config.yaml
n_experts: 128
d_shared_expert: 192
router_score: "sigmoid"
normalize_top_k: true
routed_scale: 1.0
vocab_size: 50257
norm: "layernorm"
tie_embeddings: true
optimizer: "adamw"
grad_clip: 1.0
batch_tokens: [16384, 32768]
steps: 14088
dataset: "wikipedia_en"
Below are experts of layer 2 (counted from 0) of a mixture-of-experts language model. Rows are named up (a neuron's input weights, with its number), down (a neuron's output weights, with its number) and show model dimensions 192-239. Each number is 500 + 25 x the weight over its row's rms, rounded and kept within 0 to 999. Numbers have three digits each.
Before each expert's rows: "comes after" lists some tokens at least twice as common just before its tokens as in all text; "comes before" lists some tokens at least twice as common just after its tokens as in all text. This comes from a sample of Wikipedia text that the model never trained on. Tokens count by the router's weight.

# expert 31
comes after: " ", " —;", "19", "–", " MPC", " JPL"
comes before: "|", " —;", " by", " |\n", " not", " JPL"
up0:481475487539514490503537495530511487452547538466494454448512492543522489505522522488516486504515493493481529497482516505528486488529531483528475
down0:493499459457516536464495505493503472475495477486532600489472520467476488452556503522490452511509486521519478490485453543530520492491497508467473
up1:508493496514495514486586535501498526497464499527520451484505529497522479484492543465507506512525485442534493475500510525525497526488503502536433
down1:529511534476488491486438522466487487443494537489529517525517485496469553486497482460480485518494496488568512500512450480522460461496501533491490
up2:507479469480488499494538536526488503506501518530542461510493493495523521482453570509493495491541488467500529457482545489504506497471500512492478
down2:520549517500486494488487529484479462507495528510507523545524495490483546507510476481498488544496522471508498513511507471525460521447512516480503
up3:490518520485486544529538479511482528524475530507478525458520519508499513485493506490548484531480516543500483480460470488507522489479465550454530
down3:495532490486487520564487490476469566486488492454502515503476483524462506512451497508499513500511548531538489498550544516526518532509493519490521
up4:511517514498495460498485509497477508512518484503491541511501500539471494480512490471491525456516515489525480498528465527527526458483517480456482
down4:493473490491513498477477508508440494501547466549476491519519489506485507540516507455511527512485471520532488516508494504489478504476506526463596
up5:495530530527492530521528479481481487499515527515487535470537541487512501509469521498540515494500555535473520451462492477496523500489520527494481
down5:470529500485516528524485518457462501496500486456462538507472517509501563497466511496518524531504511476570470502520526466582477519473462525499547
up6:467486538560484457494526494523508508483453495539463498434522552490521475510506492501538503518505541513481471472512514519492492492502508525513501
down6:536541546485542545501459492486511523500492497474514502491499537521437543462490488482524544525505527472536482495476529483550478522458468533462528
up7:510530509503496517468467491509492500517508511502488539465468511511478547489479457550502491512506502517534481512479480499526499479501501525497523
down7:556509496516492474519509516510482565525477507527548442484490478511506484504482525503486520471507494495469501496504533464481526489494538497482513
up8:545478510511485528508483536526508535523525479468508464471525504515480480514494539471486518495479502490509526502521500524549465516487516460496505
down8:524491503496470458493468513471476496506543489485466537540452542478505496480507499528495544508538487530525482490476472537475472489532509483506544
up9:509499533560505521473505503525504492516487488504488467495513531498500472478508498474469510489541522511467488499513507551487489570496510497475494
down9:537472523516505469505476499459499484500517527477481509535514468501470526527491523507518527474529499498522484496482469463482501485513519520533496
up10:550510565450510497520480466453472510507469504497444501537539520546506478547519527515532476466456516528531490504494482481498510473541482547494507
down10:480487506517489551505492474542511518569449480525465484501501443507536463528479495468528528493488582470490512501466520523504519539486475494469513
up11:497492513501537549465467441518516537530494483483504477473499472516527504482490473473475486494479498490482482515487484480503518549501486481442506
down11:469472501494456488510509497472494515523511546505498501541436503465537475480516486512509499529518517535476480510489477518482513502535548503505490
up12:543512499547450511491439487500478513517491520480486519476506515544501477440504529495540491520493530513468460445520527509534496493492490503499516
down12:539497558460506491495468494491501495519512527497492500489459521506498520484463501453490512534526539534515529519473544547518461484489519514491531
up13:483427467462500511485512474536511476491530476483539521514497489510501478521522525561545493516511503502516545481488514488502524517513518533475507
down13:521498526509508521470512495469497475490492457527503507480507486487492521543527515478506471462490516518437496498509523526503519505487517529497503
up14:473492437505473543432519527531498536520529515509489516505475467486489527490504495535522522507474499464494530508479516443494533483480507511507498
down14:502504523463483521512530499514443468513508512528529516529512481541482520518499487528510486478514518553445519501482510498489472490512519519494512
up15:490478536519479522489499473502482508458515550484490497462530486550529501491512531518480501512450527458512523501518502491525507470507495486535516
down15:514519486455474526482504500517529535532494515496504486476491495535491487460508514518473493515480556471542473506491488495531514546527520534502498
up16:512501512479539529502541467513481525539504542469506547466538477508495546482525502477505432513468506495512492498469486510517513561516513486511475
down16:492525475529484526513525491497471514527420492495485539501463517493539456550461480513482514522510516516485472485537510515494556502512507487475472
up17:500537504524500526539518492510478498511501545490491494488505530526486481467493510458462448535527490499492476443475444494528498518466504477494457
down17:448466488486486524441509544519476535531468504484533448505510532522535532512448496460495508552512485509484486511545496500540510510514478483540509
up18:525464492548499532492518525516511506520506513484521505497527479524505468489544523503505530464520486446516503478502514507478524520500489508481472
down18:485500504525504536491444514512480504489545483487517520572513504498507483504515495446540560525489507442501542504480501508457487511504516488477518
up19:475505485520487468511510490487467473517472527502458505500532482532499516472476505498475484475495509468467493489477502514500545504469483526511532
down19:523526480513471547470450534499560519549480517496503510497483478544489522520498461524490458504492496502477470517517531467485504517451518493528518

# expert 78
comes after: "-", "\n", ":", "\n\n", " Location", " Genus"
comes before: ":", "\n", "-", " by", " Genus", " Species"
up0:567499540516525504495536442472537541504512523481526570513503467483457528499493532437523488458481513498512550494498523476517499522484463496491482
down0:509528508505491505551513457535481488506494520460443490493533548508536476502551505546491468467491472483523452488484507525515502470505517534499491
up1:487505518489438494488551486525436488511475494508505470487509491497498510533506470537496490517480485516466478498503561475514488508466510558491502
down1:497511519525483521485521541476490474523486482534547477453515559495508477486501518527467492450487534480529522514501520515515525466512497502437508
up2:559540479463516449529502522505517496551531496510526468504519493487532490554479474478504518519543504510512505492483478529535523529463491496535502
down2:509513524463493508554482496534485502484552500477527448496431515532495495497545530504472502512543485525535487478496501521518516527505502527511537
up3:503490503480489490491519471456453506493529513523527500524482475471520495541470523505485473485486522497473528504529523470474533490507480494521504
down3:516516539548492505480517530503524505523498559490443480465508485474508480505563465542493510423498490442497483508524512479478522497503447522509456
up4:529528495446484506518492511527506516562468508526508534522514493538518485498484453504512517490474510514547516493467497450474488523505481507447517
down4:479499497511524492500528494546484514471494481484518507505483511480442489477558504443457480465482478471587481506541504524539494464485490480531533
up5:498531515531468486542503486513488595494486517489513517499495502509492504457489534514557487444457472466522466490500524460512482504481516494511515
down5:479508463521493509544494505532518428505467526508497481457550541510498498514477455538478493497493519502515494483488544526508517464485538483545483
up6:523478494518469504521519508500512489489512534471441480482489465482525471519494495493502487544508483514497471488499529465499527536495493517506493
down6:506485520501484524450445501469539467478456510510526538492544432465491539526514447490507457468503545518476483494473486458491503465515458461488467
up7:500532500540457506527492496496474555497466538451484497515527482504488507446496508583541472505442477486450476485482482509554449503498496495474538
down7:472503521501528497524477478472514496529482466524515503478483553526523462504482531493474522504489464523534507490508552504499481518532521547530555
up8:467528498469454560525521525530515513487516529511534507533501525525533489456514510480490494493519487499570466464491524443531513506501516485503472
down8:462487515512484524496560536565476474477500492512446499516521478473464527488500477448500476465528519465523518501543481532497522490479493475521481
up9:486505482478449513497502490509493488464520512476489493498512539505520542482512491560510480487470510519471492499504515453500467525483533455498560
down9:460500480547486499521517509475505455488510501521480449522495518480515497463530527531529519519517519471528490496509529538526519483551495489522539
up10:524515513531517493470464496494463454507509508489495491499526515459455509526504506440531521492526513514535499494505522513547505547456468510466461
down10:537518502483496440488533479510474492497506503515496469493488505484529524495535502489493503498513457550552452493493487539513469502506500554481527
up11:492480506464490490489458567448538481551535536475531512544499476557532504488541491496458491500499485483489507508521468490522509526505486478495515
down11:444507482491508487507490509523527523523531479485512527539475492481519504479507526506482475498518473477477472503532513513495524563495488520504509
up12:499520497478485462501518497493456521529505489471500507499493531482501489544444521487507481496509517511457496503506554469497528449482512517478470
down12:515494507491476478513483518515485480524475545545441469483502507500517489500552501548486526444465471500545518496516490525519505522498524507500531
up13:548530457487532523521476487503537488480474525511539487509517487480532495498504521502504501527544473489515497484484508483526522586492531557488521
down13:469506494511503481489520521481503465468495482522505499538532483445501517535485483513556496506511471558505473508470502491505486514501473508505544
up14:532492503456524506507526492526485504527507502450443466518525483544512505496481516478518498473505480478521488490510424517522488493466506497488495
down14:529505484471484469527523525516523493544559513504488517533507511467519493505518493533525481545495474514457512497513488525515479479499461516520557
up15:471498446499456510517497537511461506545482481475462469495535483533502500511506495529555479511456489493477470485492539516520475502467481528444508
down15:489502535504523507500467495509505521513469461507548499479472549505524509507467545461471499477468489515536492508499523522523513486505516502468559
up16:480485472521476478528512493523497487478481544528526484497469501532499529478567521508470522516480480448489497490534515498497527509488510510488562
down16:521504481462448486504535497522508493497546486494499460492522474494498551490477486546517515524540521474474518486517510551497522500503491528481547
up17:517472505511547482505484525483517435501511551498496517494488465503511469470521493490516515497562489483470480496492490496529525513469493500553527
down17:519505532475479490508499521516502536498460507519477495522517471449542511508519497515524470487569520537469501524476461524517491498485488482445527
up18:517530543514438478522528497549463488504476513492488503513502491517490513526524498500511497535464465522500492479492498463519451482507484471521488
down18:488497470533429499440519514472536466470477515489511549494543485483484504525534478546533480487509532470508502496507514519512490487512438455537523
up19:551510505438487546518462470488489508524499507514530537507497492455545478465478517448465482537497476531469506471490511547510432477535496475473539
down19:496504525531451511507481463485497474524505472472520488503537527509464471498504511469479476485490534521518468486494560484483503537529452509520472

# expert 96
comes after: ",", " in", " |", " of", " New", ":"
comes before: ",", " |", "\n", " (", "'s", " City"
up0:528504483504491471475505496509478525490456451476531495468528508491465499504551522508460494512490534506528513487485522485498475468524548490506497
down0:496512520491520508525510529462543491486498518498511499489481511557464501534522504517483473489527458506521511488506483458490455538473535506518523
up1:487543498524501498508517482460542526482535550487491516543501511436476507498493497503480468505491499482483487508504509472564532483528498461545472
down1:462543506529474483521528470489489519489515475452500506522493515476490486467500501472506524488486497503481494508489504497528521517546485462530487
up2:546506495488549492499512493526510543520484452530513483505536530479473511513498498496464482492495498532533512485494541546512495497501514505455514
down2:530495491496477522504516458503492495497543505503490500526537460530507476489501464545488518476540442459480503488502503494456491470456527496515481
up3:523531530493470482463519465496494500526471468541526507509487512476517465490508528534496518503488497512551527496465550511488495475499478499483525
down3:484465528517549513497478490467533487494505524502462504531551461525481485492496510508493478484488462481489460487516479502482489530495545532510508
up4:523483533488457508482514468488481497525578510469471501482540492473507514494490468514483494530437550486483528504495494522524513490519485509490496
down4:514490528474481506488489524494503507475474498528501459470483524553504471512522488475536551508502486456541519486485453497545512502508500461443527
up5:507493448508518467482504514550483471469476501494489521525488507454481528482516488490512430502521511519525481505495527533555495459499479513527496
down5:517501472477483507484472506458523511553526502474503528508515479541517472495504533510502507502475464481472520495531481491472506504507507503480495
up6:506545528496507504515493507534467506509487540511518488475459523512492513449527467524469510497535478477502481449438476480535495486474484496543517
down6:470501510527523461529479486498503463486445474463552452481493522488529531490506462537505509473489454480499506511526481500512488474564531468521499
up7:498523471465461525539515462468497518462541488506487528529542524481509460486478491472538510510453538519479515485502522447479538482538533502522522
down7:451523468510487485556535478495500521491497479464481486526508499469516467466487500489513495491490488516480450506542525503509517489532513496509493
up8:480575484473492494494501517447449500521531496519481488529517493477514454480470511468490498528499497486486552508486501458484516556510536497567507
down8:479537461519498471540561499509484485498505486460485515508506480443524442458465502510497524505472500511461498506529503486502562481544526492568470
up9:469489498529511522495474489484491504452468552495503495491469506541449483474490497467520494491534472480481455456552500493513501484472518505518541
down9:446533478489486499542507488500543534515516486484515492497490481471500475493504499513491499536494515510504487515489569500519530508549506464541467
up10:489459497479496525469501461487535489524533506483545482499508495513465518491520493489526509470537513499493520486532538549559509511507496504499504
down10:500498468467496512514512469474525490505538488475485492556491462513523532536482530467516515509525493526453491494460503485445530436466492474493510
up11:516535468503501472490495466475502510499518508488488490514504504454495481474482504460489537526531549436493505497504484477556536513560534475549479
down11:484515495542522502547528457496508551495493472480497471531488510450514470476480496493516528491536505499457456521487501505531539493533531487509497
up12:479443526509474500463518515481493470516482529477508530466550502478449506495521514490480492492514530468528509481505518514532478483516496490491466
down12:463500501508479522528464526502526516460511487480476492540470525546512531540513490515529494475490514534536475485481529493510504538475506497518542
up13:510489571522453479479517496562494454501466522498501514498490521474507510499567483520512495486472485487484501500470501524519491493482546539541488
down13:490496494453497531499489519499467516507514522484478503464499512567438493516541506481473495491518532485508524479507524506523537490495511474495520
up14:519477565533514522467517452530477513517493497499552495471493494479475517506533469517497483442471473518475489487492541519525519474491513557493479
down14:434508486491516488520510519474453509510505476495446469507487503540473492518501496461490524477551488489500513500496498521492512466490486468502525
up15:498520495494515487534523437432537516497526522498483533516533531496533465483543478499492547539488548452470500474476493518518509511526501503500499
down15:476530500535512473538521471529474508485497492454491500500470526506549496494468488532486528484525481502450477508471557517513516508515507468543498
up16:508496492514525550530480497451504517470495535501495490462486511505473475482485454522500464506476512509493482483477537506523512529487464476533542
down16:446531470508495536539507492529504504509489466490506512490499471482582492478537516516475524522455478507490474508491522512530494509543559459529457
up17:465528512473476479542520458486517515481503507501458526499519520492544498474459473478484476500468547504483509515497518478527517459567524518537514
down17:469517510520472501538511466508503522531514500490469506505506493447498498466472456481488515513495535493480469491500540472497551481522521504545489
up18:497475491464511507492510468462458427519506487489498482481506506521491534496511493496532504474502497565495492488515497523483503474516489524467478
down18:521478480468472495485504487492519500527525513455498442534516457505528470501507518483536485501539496528475488487482516500502502497480456487526505
up19:467512493494479492483477563545468511540483516536538494474527523492538476494487539501550473510563484503506502492474535534500480525482447518460495
down19:474487526551527493544480486456510509458486489490513493535535471480471504505482527541530512480566511493499456504493510481518510511534514521525472

# expert 102
comes after: " ", "19", "20", ".", "18", "°"
comes before: " |", ".", "–", "%", "0", ","
up0:537513506470530493524498533526455474499493532458482525492465506541522500488512504506430475519466482465495467473511466498539513482491515480483484
down0:525502503492543503496504551505464495518526501440470515519487545521485511477498503528457467520504461497510478519486525472538496500493496507493514
up1:520544471493471517534524493481497503523527530513492487496499526506518497486494476511469558504501508509517484427455498498511534501438485482503485
down1:454474523495471499537503479476477497524515479499505487512482539440527476567458470504511518500496440532528496502472532522516528496492498519526495
up2:501480485520489517476460515478490486506501524508505464533549519484455503495500502461544512493532532527463447503500523501509500501470504517432477
down2:535484491511553451472474511517503486445509493486487517498470537512505554508566529498507501473495527504564490496524479509501496529545476420509542
up3:533484472482522458467516516524464467537527536470491469523508499516504490507517504531459487499467445474463498502449489504526467494477542504538504
down3:510488456481509458494488518497419454537521513471504496525506533542495527481533484519475503509535436463544509512470511502518483519485499507501491
up4:494525507490501484489523483500497502529492472484507493467487509507508462468497488508519479514525514489516489490473498544493509552453474533533475
down4:511491473471515497517555518499495470496511502509507509515495480558516469503500519553478488477498468513511507488495481514504492509465487513544496
up5:521549506500491469594482536508517489465483526491516543477484462527496512490507484514514523537501477472513508498495506510516494476520451466465493
down5:496497469487468471545485491515473513525511494428520503512516511499506512489507487520501484523524520488526528497522482540477525495529519526521555
up6:532464502490552497480530508530461477514518502478496483520511503542509495507540515516443512496482447483474477478462482505531494545486531496515495
down6:496482449470532483527514534515434483532519521464511494549503538535504521471513500541465485515537455484539483508459514489530486518485501503503522
up7:513489462493496487468493523528489470529522520510500494502471535526513475468539492512468468520490477489482513484462491485518516496470522507522530
down7:504463474480535453474486509470427493525512501464488496535491534513496542498538513536489476519537448475505532513464516519497491510523532488501521
up8:534482491468519502477515506516466460521534505486502493510513520539499502500525517517437518514475443484486497464452476492530498508483525488503502
down8:507471466474575479491497527498440484507520513478491482520522558526478507457512506519484510520515481465529496513466531480522491526494516491493506
up9:516505488504498514517475524523486475514479550474489509476514535508514482462553539511500528550491487521507487447486507589535477541456486505503542
down9:471482467455561483502520534505499440512500520479499479502517503487505517475506526499495481522537487495491497502476532490526437483478512473505487
up10:523485460484526463476517495535464464525525505486508482492498539534512486495514494515447477517478461485479492490449487498522490513468529515522501
down10:514490464485530475480490515496428471536510513465523492520503518544503546473520497529467471510540462485511498518466508499493490516495520491499525
up11:512448495511537491522530507541480500472515455493516516467563478508492496502535527535511482481477476506482502512547492472498482496536521489505499
down11:490519496465484489500475514462523489503502466489470528527495521509505487536479526482487523559509482449534494504489503554513502511477516512510493
up12:512518510497509476483511546507483463476484497478475484496501528506498525489495478472466498504517494481508505508495461484506487488466484460482528
down12:491484512494457532547501464482507487491472485484505507459502406423518482509536519495476486481511530524489492484540484492478498529517529484507465
up13:495451501514518495487538471498488485482532526462506460499521502509490523501557541473529542497509507458490485484526499485507472528478469463547496
down13:523502501517537482435485527511455499510506500507467477479522485478472493490486545462456476518480489475513492509529505543525536460525557510519514
up14:538504519496529531504490521513473465529514521499517465461516494534508494468532526489460501526505467500515478449452496515536497508466521497530500
down14:526482438472586497489501528479460522517528471490514462484520555521484519489542539525490470524536508498517493495453502499517459512484513473522526
up15:552471451509503464451510524527467467557526542463488472535514492531492489499514513524443499502469450476451514510446491518527486501465543502548525
down15:507492453481503453494493512494419448543519517478493499522501526550496518480526489522479506510530429463534516512467510504517478514490494521510489
up16:538523534510516502505473531509470435517507501454504507491514506501514503475526527494472490512525452503448477456460501559543503517466522486501496
down16:493496463482536489495506496528440443500538481481523506472491544485475484475507530518521467519528504500512493507480525497515483513517510482501523
up17:507521485482503491486499511533456477537506504491487512485495538527530461448513499508479503516504480460485486473498505511528492519474507500488514
down17:519477492460561491486510516483427508540536496454468522521511536514461485507554521507485482530524478500529525514477507516503492511515520495504516
up18:521501500487533489477523505522458472514528503490496479507505543546514490499501515516436501513473452506477485477462504522525486505487529484508486
down18:518485470471538490507510536517419486518523508476521488513503530536478509458496485529468488503534442486539500521458527505514472522484505500503516
up19:528505499473517483480542536534468467514490506492497479526489537535503495506515524506424493506474452479484501482462487485525495527464534477480495
down19:508474481480565474489501537498441477516536494486495499521515558538461514464510502534474488515500470492516490511461523486530499528501528479513505

# expert 82
comes after: "\n", "-", ":", ")\n", "\n\n", " /"
comes before: "-", ":", "\n", "=", "19", " •"
up0:527493485461487473506507485518529453452530509490526525499524517518520500497558465504532506567473528521509473506526546512534509539514466547504471
down0:491486506555492482519493527539522575516504509497484511443487503483484483461538497517500483488466459497486499505539481507478493500465471469475517
up1:529488479505500505504450474522502455448469486471515564497515555527500490471538497527545501553492537509449470483550531520508504509498494539527516
down1:510475493534490494501478471505528550499470509477485470479486476499500496512547519506516524492514469496472512487500493480458508507494531475488530
up2:503505498540527533506502522530514494514477498503482505515518514496480497475459468485441538482508531485452568487507466555485481484512512486494497
down2:509500487484482482452546455526496431502525517497558488490438513500513520467501496515465508496530515513519516488523477553517497551495499531537499
up3:481518532540480529534541507526504478515473511530506520523543459452473507507500543453498531474535534488486490476523499516524514470509466476515500
down3:537540494507511508477555508496471431502487458512516487509504451473511494526493514477487507469526485472463536496474483517512537530473504535527482
up4:487483519487497532480480512529505541507486497467468487426499471520523507462475485477460481471467538511494567489490482532497486494499483526492519
down4:494507532491479546465512513482493493504530522448473509488463533470553509447510497511491490487527519480474489492507531509515545498532501480535499
up5:460495528522470506532521482527485517502484509517477479485496500480473499521500461498518475475514508474474518492500479493510481502484561474469523
down5:487519457486479494528524526539526484493536492504514518484465483504509499507489527494454532493503498496501503501497517500520511500485494507514554
up6:501477524531492532530526495502457470477542522558497486508477515464471510496477485520578482499532509467470468489489513463550516482462486492534519
down6:488496507500504485509535551537485486501490510521478504523510461512498480518473485451509526510496487549489530496494495539498488523500508516529549
up7:493498486543500520485476511519478501516518488508501508503508520494477505513455467520531533501514507478436543493484465504504514468486512497511505
down7:481496526484508447482540456528483468510494490517538494482493474524517544476466491499502521519510506532517525489481482515509493514515496521550466
up8:508495541527515503520508483474490488504514506500450498491482504537494500506532470503510504503530512481435451500460482515500503525481503502533553
down8:500518506495461459519509535524497498480517491496535504512533465506511452541488492480497481531483509491452507488492502486530540535479476508509546
up9:528501449474501507503484506502490503506460499514503515503483468506492492486500469481482551497508511484476495490483501478460472535520518517457516
down9:492472495483512506510470514482478510512511498520443502538516463506525517491470489507534514529470513520474501499480493467489484533526531502525468
up10:539514482453462489496489466510490467475510517484473555505511525507515495487517480511537525564469534571516475502517526513542509521500480552477484
down10:467465504527480507506495531489517547529487497497507529471481494465492491513517502477507499475504519504484522518535496508460500510488451447466495
up11:499487532469481499493500534487477530477450531515538531524484487453481502509476511465519481466496507510490486510530555476519528481519500506533480
down11:507500527530525493534517510496518537510486484504546497484471471511420498503509528513496542464509487500536456506518488505458510520480495498513582
up12:516522500499471515503513537492456465562480495474480465450497487502498493487502470501524464509484520492491493490481483551518500510492492505495449
down12:535519462510529574489485461485524512474511447475481480463498495476477476547487473470500537505576565471478558497471475483482497495514537480480509
up13:496514452436481573533515486555521511540518500469497530494521530544508466483485492515474497516450478528508476485457468521476491520511492512447514
down13:467496477463564498567496503498516563498484518470545481492500534518497524478472509524523467473477444469502497497521490416484525469506517494514471
up14:505511464470443524491454473540510492511530491498506515508511491471521420486466472512526518521454522447440540492494518494461571570499501539495507
down14:501503459490523480547496484511496570475470478477514495469464507495506511491516482576485493494466472484478511492493498478490498531454493450525512
up15:520491526536492498478497490513501532498488523512486474462491478498529494494528495514521475498513531510518484467481505523520518494489549504530478
down15:503518514522493511499478487543484484487525509483476492461485443482496490439532477506462488500544516489480555504498486550527487528502480481497514
up16:490518514521476497515498477520520465470520519514526558503510535517505508439538471498502525494497544541570495501476465486522465497513486542476512
down16:486494478497483500522519494478497503471468526478512561491485491510471493512522441476507514513523530489512492506544489517483521476482423487483494
up17:508512520489470520517507542519518486545463495500508511496531510475506498471487486490524503507506508488491542509516467519522492528524521514504485
down17:514507498492504476450544470536502465492545490508539513481504503533509523474497491500518482502488520488498547496490516505509493537477475519553490
up18:490516484515504446490479487558466493514485495504476513445519556494491503465538520525499488523508553546515471505503480520510518500474513514486465
down18:509515469498504504492497458468482514506473491459488529463485502504467491514538492451532507516551572434483553506491499503497503470453498473482480
up19:546488521522524500471477508529500531525452504458463500458498465518526514476489509486477442469508518494470492475450501512509519521509514492553497
down19:531525493507490488457493504504513486471501528467468508468502488455472510496532479530506498470550519495463518504474510495522511496503489464506501

# expert 25
comes after: "\n", "-", ")\n", ":", "\n\n", ";\n"
comes before: "-", ":", "\n", " Born", " by", " Coordinates"
up0:511483519500524550502525547534508502504499514481519554492516487532477495492511495499518525477556512497516518437461479493505477500512489506438485
down0:519509490528534490496502457484508501558508475496496491517493469485517526463479496532569558491504530517476510477466523487452530474505552525487483
up1:476461507464531486497513527532477489511516526486464489480473483504528500499474518484496523549489501502554515476485481491496521507505521481516474
down1:515479495485485486472516544499460501468526481479507499488505480499479540507508474512520483486514463519538479495508495549544503469473520470457522
up2:506515501508476531472465511505500513518453530523533528498559529501512515473529495469481506492528517506460538462493518499540501523483463462525491
down2:514504501458498493510538441505521496433511544548497499548499498506494512549532532486518483488539473479468470488463518501516460463489526528544509
up3:515519493500448501464460536543481520557496496512509485496563480501498478416443482488511484494461512517520507500525483551517508528481427517510475
down3:520501461531533493515483520510496540472508510489513511488490479532494514500476465523496503451553485492525491498522499513479527478502473494515475
up4:520506466471477511441528502476493523525528498464511480489510490475511471481448537463523516506490475509480486497519499507528502523472473505498443
down4:494516500495457497496452516472551503491495509497507507530441498462528502495475497475482478467511542541484498501510588484464483480527487481489502
up5:507482474478468573539511493503511513547480549519505491513519498509486465456469502496507480509457514490498491448456495495470538560487466464485531
down5:495535505473488466490538474551510540482483512520552480535490522542472530520477484508466473518462468465527506480490501431529509454496507486461483
up6:490507522470442459509544506472488515552511513517453512483490456472503485530453504523518458477431485510491507493502515477505508493496472494473465
down6:525505464510486509491471569514517530524483524536531485524487458460491478520484526488450506501523502510492462498492511510489481455502441509461508
up7:486515450505501511488485484504489485535548466515479511493529536506515512477453498510533558490484513525485479493481499522472476501487543506503477
down7:466492487476471494503452541506503577494482468511519494513452473491493500519504476450509480487519496505515507489498485475480514450463494483455493
up8:469514477498517535503517487491468476494517517497501478504483532477502513474486489486529526476499500490519515485537482478523493497473589482497516
down8:485506462475505505459532511518466535480508493488513492457462481468484507506490459431472503480516479498501498498505489486500500534479509495519535
up9:502488487538495516487447494483489497466482516511522475514498515497538512512553520526542494571498493479435501490479531517557530536473473491518521
down9:479490500487462516482480448483509536463546501516498469519470478513509529546512507457513521528513475513461543490462507478435500478484542513540546
up10:494497481502509504471457489433501515470548541516489508520457472455501499462480523483546507518492513454476540484457553472525504535483520510481489
down10:524506509513463501507466466441486565512528477514536449517448451497517511560492478458467474496510484499478510499465512514489510496491545524482529
up11:507503490512452537534468513507499510492482522492470483506519508527493510466543512521524446512463502466460514482488512506534502513491491470518547
down11:442490472478491496524511463487493500472471514493519498516521514537517520540502490537509485498480473522487494484493455445462469472493533504537498
up12:536514520517487492446490485501475483490494485496513504506530533522508561514484516482528465496485525499483488494472506497486479455499455497511481
down12:485505574505476494499523477477469506545495523521483492526513457505506490504514515469522507502544508503473469499498581477449501518497497530485447
up13:493474449531515527500435521504525495507536515508496466422520484517529461489536544489466510580510485514497447494513524526506527491483473499513498
down13:533474512502489525451460475437522502528515480506509505521511474501506556477476502507501511500492480496467529514496468477512509508541526496462466
up14:493512516514484519500497498513510484472562534522575489483528536525494505473482473479449519490502524517491549444457489500483500511490483471503489
down14:495512486514510476477550506478541523529507542500494476535491501512522482516515526482553485499520459485487489504532502486524507465549516520475526
up15:539495541543547513487494463525481503508493477470459528462503474494502504499481467488522493436486505476469442498540478512484548496480505517518494
down15:509516467484524474523497508525460519528533477520505522477505474495466527478504511530480504502465464493529455485503492473498514476478495532473481
up16:512521528496523511471506501472452495489475484480496511508550539549550518509501479473513488537507524514479515484496484541490504485491476493539477
down16:480489534493461518476544463484497507520503538534460518558473439506503488509510528457507501468551505498466466501531557473470540513504512510526476
up17:481514496538478559486534501534513510543483483462484486502489510521483508501476510524490470464499525497481489494482522496489504446536523461448458
down17:462519462465481566482542480511501547519495480495506496498502517485508544467511491511494466470486502505506493493524512466511488480472534526442536
up18:479506499454493486530543508482511475487512494508542524482558487466552504515469493488526467523504499502488468504496492495480580513482517514549466
down18:472502520494466527514492511466526532438506523522493544478437483489500488491504489437490474477494495543485498502507564455502456503451488523476506
up19:509442534508464490465464534485524455491541528485484512517497504492499497485501507513503516465502545521490509483497496460468501487520490521466518
down19:530472514543469511484477477484521545520496487498487460524473480516512526524492457469535481504518545515490520506497552511455529462514526510464501